config.yaml
n_layer: 9
d_model: 768
n_experts: 16
experts_per_token: 1
d_expert: 624
d_shared_expert: 0
activation: "squared_relu"
moe_layers: [2, 3, 4, 5, 6, 7, 8]
router_score: "softmax"
normalize_top_k: false
routed_scale: 4.83
balance_loss: 0.00207
balance_bias: false
router_bias: true
init_std_router: 0.0117
lr_router: 0.000621
vocab_size: 39538
norm: "rmsnorm"
norm_eps: 1e-06
tie_embeddings: "early"
optimizer: "soap_variant"
lr: 0.00173
beta1: 0.95
beta2: 0.98
grad_clip: 0.5
batch_tokens: [65536, 131072, 196608]
seq_len: 1024
train_tokens: 1250000000
steps: 10463
dataset: "wikipedia_en"
Below are experts of layer 4 (counted from 0) of a mixture-of-experts language model. Rows are named up (a neuron's input weights, with its number) and show model dimensions 384-575. Each number is 128 + 24 x the weight over its row's rms, rounded and kept within 0 to 255.
Before each expert's rows: "gets" lists some tokens that make up at least twice as much of what it gets as of all text. This comes from a sample of Wikipedia text that the model never trained on. Tokens count by the router's weight.

# expert 9
gets: " The", ", the", " the", "The", " was", " of the"
up0 [160 114  81 140 125 114 120  77 133 131 177 140 124 100 129 117 129 162 111 156 122 167 158 156 115 146 105 142 162 119 121 138 119 128 176 112 110 120 142 119 119 149 113 138 105 153  93 129 109 151 155 136 163 100 143 176 148 125 136 166 109 100 146 119 138 127 129 149 132  87 130 106 116 120  52 178  89 124 163 103 153 196 133 138 168 172 135  87 121 115 170 149 122 147 139  82 115 107 109 123 151 115 143 135 130 133 106 101 123 148 151 145 112 159  93 130 136  88 129 174 105 105 173 141  96 135 158 129 119 144 168 120 108 112 157 115 126 102 137 113 156 148 116 129 161 118 140 142 108 137 165 116 156  99 105 157 164 124 145 149 183 109 140 141 147 135  70 170 101 140 125 138 157 102 100  65 127 121  91 131 124 131 124 137 116  80 117 143 126 152 120 148]

# expert 10
gets: ":", ".", " –", "°", "′", " "
up7 [143 101 133 119 131 123  80 140 137 115 141 116 131 136  79 162 144 150 135  99 137  88  76 115 131 134  57 148 125 112 130 156 107 172 117 146 124 126 125 144 102 129 156 153  99 172 180 139 140 128 147 168 103 170 179 154 165 111 131 110 101 141 133 223 115 148 124 151  85 166  92 165 114 139 114 139 162  92 135 160 101 114 124 137 100 128 125 166 168 151 131 181 183 125 131 149 105  99 120 145 123 132 123 126 160 161 118 151  97 132  94 106 145  75 115 133 102 106 102 131 119 128 157 125 138 115 122 126 142 150 181 161  90 130 161 114 105 121 121 133 154 202 151 115 103 120 179 138 162 147 139 143 156 147 149 165 138 155 133 140  85 151 149 106 118 125 109 142 126 104 128 115 124 111 133 126 157 137 155 153 113 127 155 133  84 148 138 141 142 194 117 140]

# expert 0
gets: "0", " | ", "000", ",", "3", "2"
up7 [134 118 139 139 123  84 142 116 111 118 119 127 144 178  98 143 132 139 139 117 126 107 113 156 160 142 150 108 100 141  56 121 129 130 143 133 114 159 159 105 137 137 158 153 185 140 117 144 146 130 117 126 135 112 105  89 151 125 112 103 139 103 100 146 127 102 116 196 162  89  98 130 147 134 146 130 107 110 132 159  93 114 111 129 153 170 142 155 130 120 139 106 130 118  90 157  88 128 191 150 124 131  99  81 163  98  99 153 155 121 146 171 116 150 118 139 125 100 131 170  96 121 116 126 175 144 117  99  94 157 128 161  92 129  91 118 147 142 157  91 109 117 108 107 135 162 115 144 126 134 114 148 125 101 115 133 157 106 101 114  98  98 144 133 124 133 108  79 115 108 122 138 116 105 127 143 109 119 155 135 140 100 133 107 137  70 128 147 133 148 137 122]

# expert 8
gets: "'s", " a", ", a", " an", " his", " their"
up0 [127  94 159 108 161 130 122 104 120 126 151  94 167 131 125 171 121 140 118 130 104 143 168  96 136 141 119 136 133 165 116 114 162  74 129 119  69 106 122  98 155 152  72 121 148 119 123 101 156 182 145 110 166  93 132  93 149 123 133 168 103 145 149 137 173  98 107 126 174 119 120 100 155 147 121 131 110 111  98  67 152 118 100 165 105 136 102 140 134 191 126 105 127 120 138  72 142 145 128 133 165 123 136 108 132 181 144 101 126 145 125 156 158 131 118 136 129 155 104 134 160 157 114 100 138 111 131 118 129 136 155 104 127  94 119 160 201 142 143 129 113 131 155 144 116 104 149 128 141 108 123 137 126 101 100 137 133 141 128 157  97 142 134 165 113 110  92 121 121  92 111 153 147 165 119 124 114 139 114 177 112  98 110 125 112 139 125 119  67 130  89 156]

# expert 12
gets: " to", " of", " for", " in", " by", " with"
up0 [113 147 131 111 158 137  90 146 103 135 108 152 145 127 140 126 114 129 107 119 124 137 106 114 143 149  87 154 123 149  73 174 120 153 142 151 137 107  93 109 136 138  98 163 124 111  91 119 117  89 134 129 115 136 104 136 106 168 109 159 120 118 108 165 129  51  91 112 149  76 109 116 144 122 132 115 141 110 125 137 133 141 113 120  87 133 111 141 121  98 120  88 147 162 130 111 196 136 111  94 167  88 136 164 112 109 116 114 111 135 129 111  97 191 144 120 112 127 168 154  84  72 146 102 141 134 107 139 143  52 127 149 139 151 143 153 160 108  69  77 162 128 122 112 119 116 126 115 129 132 129 123 120 127 145 167 139 129 163 153 139 114 180 160  60 174 161 109 135 116 120 113 127 150  72 119 126 105 114 143 111 108 128 105 125 117 145 132 116 164  94 144]

# expert 14
gets: ".", "\n\n", " |", " |  |", " =", ")"
up0 [142 153 151 146 157 133  88 152  83 137 108 108 100 154  86 143 155 118 153 107 149 129 152 124 111 105 146 109 123 143 136 164 139  95 151 121 151 148 108 102 126 120 148 143 153 124 133 131 128 149 140 147 147 146  77 133 108 125  91 140 113 102 114 132 148 145 112 126 104 163  85 130 144 143 107 138  99 120  82 184 117 160 142 140 127 140 138 100 108 103  81  92  74  98 148 116 175 145 122 131 107 125 181 149 148 115 130 146 136 148 136 138 127  90  94 104 102 136 143 120  79 146 136 108 160 111 142  91 122 134 132 108 142 101 124 157 128 118 143  86 116 162  77 111  95 148 143 108 115 138 112 125 140 202 166 121  97 106 170 138 117 130 173 110 107 116 132 129  71 153 106 109  80 112 137 118 115 105 141 142  73 115 140 169 108 103  94 120 125  89 135 142]

# expert 15
gets: "1", "2", ", ", "id", "wood", " &"
up0 [119 149  74 117 118  97 112 125 136 165 127 136 140 132 110 109 173 123 130 131  94 102 106  76  91 180 120  84  97 115 145 103 113  99 121 114  81 172 156 108 138 135 124  77  71 139 145 107 131 126 148 146 143 159 139  99 134 126 130 116 153 132 150 140 149 121 134 124 118  93 106 162 153 161 134 117 116 145 145 125 130 145 162 121 128 115 149 127 143 100 129 103  97 117 120  90 121 172  68 156 141  55 108 137 120 129 132 106 115 106 142 128 153 142 108 105 179 101 151 105 149 151 129  74 129 118 148 137 156 136  96 114 159 126 137 152 120 160 141 128 143 105 159 121  81 144 127 122  73 105 107  67 112 164 143 101 124  97 136 189 121 125 117 109 114 100 142  90 142 119  92 175  85 171 123 148 100 144 134 167  91 155 100 134 139 121  64 121 138 157 136 141]

# expert 2
gets: " | ", "1", "0", "2", "3", "| "
up7 [144  84  80 157  86  77  84  93 161  87 136 107 157 153 118 153 159 112 133 152 151 119  93 144 143 152 115 131 121 120 178  95 114 131 108 113 129 128 125 128 146 153 120 142 154 144  71 140 151 104 144 137  96 134 150 149 108 122 111 123 151 103 126 137 127 163 113 102 157 125 100 119 148 141 142 125 139 121 131 136  86  85 106 150 104 106 127 135 106 188 146 119 138 165 102 160 130 144 142 130 164 126 114  98 120 156 119 136 157 195 104 127 168 130  72 107 130 128 154 137 143  95 144 154 150 121 106 107 104 124 151  93 135 140 104 100 126 111 147 116 133 100 103  85 128  97 145 147 145 129 121 141 139 121  85 150 128 133 145 105 149 161 113 126 151 172 141 123 161 144 110 102  62 132 129 151 109 129 105 131 120 104 112 142 151 132 114 105 134 157 126 131]